From a checkpoint of a small mixture-of-experts model trained on Wikipedia.
Size: 13 layers, width 256, vocabulary 32000.
Experts: 32 experts in each of 13 layers, 2 picks a token.
Training: a variant of Adam for the experts, 1906M tokens.
Below are experts of layer 9 (counted from 0) of a mixture-of-experts language model. Rows are named router (the router's row for the expert) and show model dimensions 0-255. Each number is 128 + 24 x the weight over its row's rms, rounded and kept within 0 to 255. Numbers have three digits each.
After each expert's rows: a language model's description of what the expert responds to. This comes from a sample of Wikipedia text that the model never trained on.

# expert 31
router:096147114153129176118145137126130136101115139131082078117086102131165123104105151105139180113121144114133155126120068087119151164130093122131133118120133131128156130125165140156113129106104151122128151129132112143140140124142140116154118104129096130153104099162117103176134136133106105124101136170184103101140122147101107135140139156107103128120140154118129113106146112108085165146200139127136159098150135140144130118104128120128117143080139127136110129129121133153142152129133125128152111098148178125121157166107137167150126141082096143150143184095123097131088138130071169126097121126183111140111077128119093147160112092109130135137153124116114141134173176151146108138108162135124134152131145145104139132095176121131136133088039119174105137149086099136105128119126181
Description: Personal name pieces. First names and pieces of surnames in credit lists, casts and rosters, such as Steve, Matt, Kim Jin, Hague, Bailey.

# expert 13
router:119117158070130112152111107109141131122095136110120137148104181127116138140181115138149099103204101112177122122067157157105110106103137122137098107133095131134129144088095103140162124166096087113184137129144138135135147140091128132129107136096079135117118109119114149129106128122088117129140103099120070128142144129127114131098124128143158055106134148156146115115136123145137161122141126137143108145131149150097111149128119130163147126167116121170131125100138137191128160128166154119087133143143144141120105100138173127115140101151146128117151139129134099120138102152146131121103134104109141111131109143152122080142174107157138059103135107101098134123117125110150123112145109146146155168100119128157162166148113152145124101101141114125148085052136119139161085107105095
Description: Geography and location phrasing. Compass directions, road and street words, and function words in passages describing places and routes, e.g. east, Avenue, Creek, bordered by, enters the.

# expert 20
router:137139147089111126134104115115126133102095125139110134126172150139102142122124077151156109129095143143134107084123110168116148120142121127095120191159130121138126128162110116140141137130132113110121112166133140113100158131155176109133154101150123179158121177140134125131141105164133174116105148103137144111119137120109110100123125102125085139147101089116146169097143164133102135113137118090129129126100120129126152115163095122143129129160115117139102091149101117130126124127088088153156123104138117157125087157126137121080140157108137079130102113119107158152162119124159105112091126154134073125167130060159143103120121117097107163114110130127113124119093146100096141150137128154147154014138114131184099133119126149132096169135151127138136100129142181130099132074124094
Description: Hyphens, spaces, word prefixes. Hyphens joining words, bare spaces, opening parentheses and quotes, and prefixes like un, dis, re, inter.

# expert 8
router:179103136096122123137141114096107114096178148164111121097114120085124127096112137097129131143132132151097081137134123145146157118127126162129135130132123128094112116097127127107102119161125118127096093128129111105149159153155135125109077142218144126075150111096098151147084147101149160127136075079086122094128136125145127117117144089133125162104150159109170121123067113128107142135097133150108135148115113136098128134111110122136159173137115107129146124149138078098148107129144137159105153148084099075157172102090143131127127134067115116148104139097162137137119147138166145120094137137139195108103146133103143136148125186125156128116095125141143145146166134126145165153088126151143151179109176132163123132146119119145153132132121134104128113117133144124135123100107115
Description: Event and release verbs. Main verbs after was or were telling how things were released, held, opened, published or built, e.g. album released.

# expert 21
router:109079112129101123122139175161118119156107130116093094100134117130159144138167124113086134142152162100111149108127104130128122137112152108129084111112108080077103094147150135130097130150078113124108165135112119120142128094147116136111121126085131110101113121132102124125144075156141157159125145113170127161075147131084144086156119149168123130132125150157132143113108142127141142165125112126154127177118111126089148147130149133150128157116165134134147158212094126105135120127127124142114120172146134170110132114120122150129094128140137138150152125141119097138092159157091130110128155102083099127152160137116129140117174029124103092166094133116089105112134123137125131097157157148118114155133130121135139160082090152135115160141135138124115174132115121167158169118100113
Description: Taxonomy infobox entries. Species, genus and family terms in biology infoboxes (Genus, idae, ensis, Binomial), and line breaks ending infobox lines.

# expert 16
router:164105121163154146128126166112157123123130144114157144149145127144141126129139175138198114117107142100125148142152117119113169155088144109105113092144159168143150142100152101175108116127115161149129139084112106145158130121144131121100117121159118086139125141139132133142135122074123108149146091137138112140169113140123130115135098132099137154137120181113132136145185128110098115098130120109117145157140086145127113094140137152159095103152110104137156111097130084133112111127110157189051152110109114110085114144147077134114106138074151152170121160162116140135111149141160132144159108133150189146106128094113102160097113098109133136115146125118164121120135116099147097139118067117077141133151108152148138119116156116124135094123107116155105108115134138053141157140117133
Description: Clause connectors in narrative. Conjunctions, commas and periods that join clauses in plot summaries and argument, such as but, when, however, because, that.

# expert 6
router:096153122145123102121117162110106104112188174109131146122104151123166152109093140135135112140138147119097101173158123173156102144138135139127127132130117152104088104104087131142144131154138133111136115105108148099132150148164117120121089132092181140122088117148107125083127161116158125148109139165120130180108160114092115117130118135127106088140148146103173143148112160133137104095105117140139159102109076121162108151103116097158179150152156099163158136117159157129122136129114127101137145130138139164130092141139112133147168123166169177116074147111140141134087128130124133142127136149141120128152151156112153114083116111138132095134103138116120144108038112119103129094126155145098121150142126120203164132137150130139170151120108116110123184127103126090140167131124153
Description: Sentence-ending punctuation. Periods, colons and closing quote-period marks ending sentences, titles and citation parts, like Press:, Guide., plus section markers ===.

# expert 24
router:101142122120107134152100182129171101149117101125103127159103184107132121143117107120133164127111176127165119138155184130130134132144122128144106175127107115161126113127130162109147105088150136100079145135160102162122184136128147151127145145133135195108099085153134141147153109121128142113137092093100173162152136127147156151134122103150182131143148131160108135092129110132155122112118100165127107089197139149099105156131148123146143119144146191098161121149118153107126118127139145147123130117139121126145103176120120099132100170140126111101174122187165114127139133119114154140096161118137081147114120124117166153158117134149162156137163155167137088133126115130066129144138155148108145110159113130096133097109087144122117104152122104122091123122137116106133134147172128
Description: Spanish/French name pieces. Pieces of Spanish, French and Romance proper names and places, often after de or La, like José, Mont, Val-divia.

# expert 28
router:139084141132132108147150115109132121132127091104096128130153105136102113158162147122136136114108126083141111141114121107140076148149136169125095102121092092106159129118087117115084145132126057111111137098097117121141146155072091150120101139125139141156127140172153137124100122152146136138164110142109123179135132123108122101120095194117134127196117132151101131161142107104147118133096140103138104139124100167142129077104140096127130115150115149142132151186105110099143142129114177113132155146109111099114125141175145154109149124113145126137159103149120131119100095167169080130147097111132149180114142137161166137126113111060104088149121112133094117131111143172121143086146074128145147120145145124106125139104141154175122115138108151120139140161126173131166132107126098
Description: Physical appearance descriptions. Colors, materials and body or building parts in descriptions of animals and architecture, e.g. white test, hipped roof, brick walls, hair.

# expert 22
router:124121082135129135132170123145116147103197092149167126141089113133101138153109176102119134132117120146114154168128170135082116133109111169118160129180117125117146117143125121129127169126109090139121149131126127174099145117111111134120133135140161116101111123143090130113097092137126112118141136127109092131093130139160096126120156130128149142105087142133120119133127126117104119134140136070084133129119117138142100107171173096097103126157116158107149150109106094112130138128129115169113130095111087074167154123135107105134136118148098126125071101122142135135139139165178114107138132132154175113149164127163145136118093104133118082131125124125132139109226099131156120113154117131174095097125162130127139134132115121127132151107117104130184140125193117156102102193153108
Description: Abstract nouns and stems. Common content nouns and word stems before suffixes in discussion of works and ideas, e.g. film, book, design, acknowledge(ment), color(ation), growth.

# expert 17
router:161131154193188139079144161146122167150124106175151135138127116167139158141109128135119111145153099110097162141154118120153093100099126119127107089132153122133119119111139074129104108135161170125117111136119091141143140120134145125101168133192121124121123136128150131112167125158128115102151101099138137123167083133084140123139108121114126143139097094131157125155117138145135141096120133140130147105130120115158122061158130114172109143144075128124113115097122103110094151127127127153150113158110077135104164132128135142086112117171160184132104122123110132144121112158175085130127106175145234146139098141137128099126126127107124073104137153139128123133151127164098126137111121107145119116105111107146154123139123145119143142147159110132096128073164119116108121144093133
Description: Function words in prose. Conjunctions, prepositions, commas and plural nouns in general expository prose, such as and, among, using, as well as.

# expert 11
router:169111110133065092128114136156145130080162158117136174097172144141154101126108111116138088086165165122161120075115108119111139156145069131156131091126160179099131107154139139116192128115128119122139146125152149140167117059107192138074110134182127121093093153113131139123130079133156104157117148145139129112095134133112151100139134127128117138150152038133094151107123140131164117137144147129137112148117155138172147150148128120143131111120133131140094100131151106159123156128140125145127125126140089124118114127116118090138165117115118150146093108107107140133145157136106136150157101132124113125140107170131159116151156131138136118133158139119125101129084141084140096116135159144167124107123111181185104160115130151119150116130142127149155136126101130129115147104142151
Description: Line breaks and list markers. Line breaks, list dashes and == heading marks at the start of lines in infobox lists and section structure.

# expert 14
router:170142096136131186125114179093143068119134116152116151121148105133135115128128139134160123127154201135112117120133122134135148147137169104141148100104109131167117132121165101155126143133146135171151105134109131115087151164169086149089146123140106087094140130157160091189177114117084146093142078137130112155104141117113109081122134116123104138095167110112141128129118144136099137133143141107126172177113136115133120117134168148157153097121095145165114148145148134144147088128095131136089112172126140112132136128125138085122139116100123141115114128107093134119128157118143187117146122063144155113148160133101105140125143148120076126135100150100082135153117102145128145156131122089129108131114138091137138093136160126119135146100139151129122137128174129106155168069142173
Description: Family and biography words. Commas, and and kinship or occupation words in biographies, such as father, son, born, politician, after names.

# expert 30
router:178138184146131165130087113113111149122153138166162115166177099140119131138116127132149077128122136155118168152140127152159137126129105147157143133154125109109086158120123136120151145128141127142116134161106124152091098096133141138096095147119104153148111133129130117108128136138140129157134135136117126096092130121119109146111105134106132136131148113157107158123119140138167139108110078148161121134126178119172150151112089115145157121111114111131123121117101119119108110127146095144126134165137099199130107120144141139063172133188092115132122127136105148064112158110132130107128143133102188122121104106148125128114131136125094119144061133138148143111088165108121127083139118103109116133150143123148113106166090082102146124139199125150106122138136114023155138122130134
Description: Function words, naming verbs. Prepositions, copulas and verbs of naming in running prose, such as of, was, as, called, considered, known, nicknamed.

# expert 10
router:131135166124140105126115147116143153105129119086111135117116089107148093138141107088143116125151129101142167094110146110113122058112161128090143128130157144120176131115080130135108147128127101143105150183124164172105100148139114109117130164124122098160092132140183131100094138131148078144116117160158132130116141132097143173128155100137154102164108137102127129179146118102146150127178131144149087091123121123127104130148097116103155124144146113119132108083106154155139131129122128101174112125138112126080116089141136155107149142144117105098148094128129116139176091168114142114090107088102063147117130130153139176131155130143125124111110084131176093181168141091130088117165146130143143090117132109095096132090138132106119144135146089169136134137101136143130143134128154
Description: Math markup, foreign fragments. LaTeX symbols such as {, }, \, ^{, mathbf, and the first pieces of foreign or unusual words and names, e.g. Te(mirgoy), Rie(mann), Cro(hn).

# expert 18
router:111091127090139140145143078130089102073164118139105148125108097123141136142171104101062143119125088108126118109150118123132136150125139108068113110135131124117119127143140136127158155053143155115109142106131110162214084105175086096166124098120144156102094125167104159102174131115107135143104154118118144146146128143158109156098152158103172129114099107139110113154139131138136137111122145125089138118089160122112116134142128112105088076106145160145132110113086062122075092128125145174123141099140128157119104143139125110152148131090147140114105101134133135116109108128139108110128152097131141106128129129128135139117149133134153163091161083132126131183154141109159120118121114094069127131102134135135144105140141136132124117084130078129155136120116104153119128129142136
Description: Song and film title words. Words and word pieces inside titles of songs, albums and films, like Love, You, My, Crazy, St-ood.

# expert 26
router:137143142113168125093128098115159131112134157172110119151103120104068158108133103154159133127132139133117124110141121103114146094194125122152143107124109120150139159165127140113190129134112185089166117103111143111130129135131104137124142154095155141145163114099132111086113128119157116118152160119142157114129115125159134165128119144089085135101135095088138094115110131126083127174133111090131153103135174134114131117098105137135109122092125086159113124091160175133157123127117128094110135135137133071180151102134158127109127121127107123113181152120145144125139108092147091112164140111136197130126119141112098124106115168156150145137134156123124139106108094133126150176123159119113145135085135116068086158141149096138131101182156140093131137115109143169128109136131084
Description: Determiners and ranking adjectives. The, a and ranking or category adjectives in sports and election text, such as first, highest, National, Best.

# expert 3
router:113123098168115072161143099167085117161115150109134116158136158138135090095082107135097121147122100131126114156092130157170122126117129114130118167161113151177117149171127148132137113146161122136082148139129135091103120103131118120117152088078131124156135153143137110137111122123072106139135135143103148113129123106138173162126127109144143112137108143075125186120126111121111123107156111129163098085089088111109178127093158153099156131108131104135141111160145107160167135128143125146162153157132173127126101146127106097133145139160093076140065122109117162090162137149111163146113112152102098148113137141090089103129149142160128168114135119139147098128087143137144189133163123128151098122153093138135102153096131130149116143115146096098143125132115131118163122147124158
Description: Dutch/German words, year ranges. Pieces of German, Dutch and French words and names (de, van, et), year ranges like –19, (18, plus table pipes.

# expert 0
router:090132150121069129099124067157094130185156131095174125094160155125147094130142189119113128105147119168133140136132124113110114156120137108161110122122121145131126100134151084099113111135102156157147148099195129124096084123081142099154111105095102101141114075114116114128122170128160143131139105154141144100124132153143117123140133113140120124143147114141136101112153156105136109101095096131072153123137111094104145154130118139104124127094121113138117138115146133137138159128151136086124112101141150161137107132110151113189098137149124109104129135100099143096119148085141125141134151170153156143126113149142113120105090102154132120154101092143103107119239122144129150137105109142099110095124156128109166125132126113136133131077114107106093097122139118155109130121096095
Description: Name-ending word pieces. Middle and final pieces of proper names, especially place and surname endings like -ley, -ville, -ton, -ford, -berg, Creek.

# expert 19
router:123147104139108136125140112117119130122121133137142083095157140167103126116131075175130116105097074168133125165083152106182138114155116100132153183099144129138135159153115127145105118150110142146175123104141093095129137142107112135149141142128149155138178148133108124158092116170133155124127126120123124117103109121173161133141135088147135129101133148099173106109155155128127077142123153126093122130146141128120135150101116169068160129119111160112146118114148129114100103127119084115120098118150177093209160116140099140159118097133078124086128123126172119145135111132167107130165147133092159106145126081154103121136147154149121135117125132088128135128177124099137091131091103127169098105118146117158112100128120117103126129104080151097166092105127126114138126163113102
Description: Organization and league nouns. Head nouns naming organizations, teams and competitions after a modifier, like League, Division, Cup, government, Army, club, company.

# expert 12
router:150144135118154128135093141127100159148082118145158116106157146111144154115115157127106110138110137166160099154105099130146110140122146100107171132077180142107106138120106137131117117145145122158125074131116150105138110168117108145168122170126088113143101138147154100169103198109149163136113126160150121120123176110105126114107098143151142118110154102121113149124137111156107123159106110135156123184127136171111151116165132149122165144155145095141139146130122169140139127128133153108148080125075163138132106137106120149113143106122153176138128108111178177163185123083113101151113151114120098108121137096103100121099134127127122104094161145145164146177080167146144151149136130151103150129184099123104120174128091152102131130106099123136116111149124119141093107119154154
Description: Non-English name pieces. Consonant pieces inside foreign names (Ib-sen, Ark-h-ipov, Karloba-g), Thai or Cyrillic bytes, plus some commas and in.

# expert 27
router:109154125117063125120112115112136161170111131095118171141144103125100094169136087154132131157086131128096126106163146167131122121134118145132122117124152135139112112117146111123151138159133101143156136107152120110149106117126126131148100133129191135118181169050177181119136176128104138152132147119151132096137156119144098117129154098181110118150153121128119147116130090125125124119082101125112126140138151105142136110137121109080113147127125127116111122108139100077132142128134093095134120072120094124079116115134171153137138109163132116139117123164144090163103134137098146128141169158109071083080129112133113141137123152115122174170144128144095147130080117134127120132071109137111120148111137128085155086184129140105156136147130122139125115181164139148149132129134157
Description: Acronym capital letters. Capital letters and short uppercase pieces within acronyms and brand names (SA, NA, CSX, Sega), and the article a.

# expert 25
router:137119103150119138158158146162147104141096127107159136144111140108145123137168162135127148129166120117125124101137122137133104135121136110126141109105098078121104117142116138133083094160148052132099121149101133145110133158135137152150134109119106125131139150142181144074154105135118137133118177145089167159124122126123107119128116150151116110118128150112122140118112110133144116162128149114135135153114132133163093133142133110129071139128187157122120142140122189090115144129129145133148112124130123150107141084166075128157137109159147082123156110149054124136141143137096110147104127160091114120152191139163140105152149173136123144170151148126170170079108113153124152088153139107149137101106113129109113129130124167096098111192109146151160123154154174176105165159123133
Description: Biomedical and chemical terms. Pieces of scientific words in biology, medicine and chemistry, such as acid, protein, disease, glyc(os)ylation, agranulo(cy)tosis, plus line breaks in lists.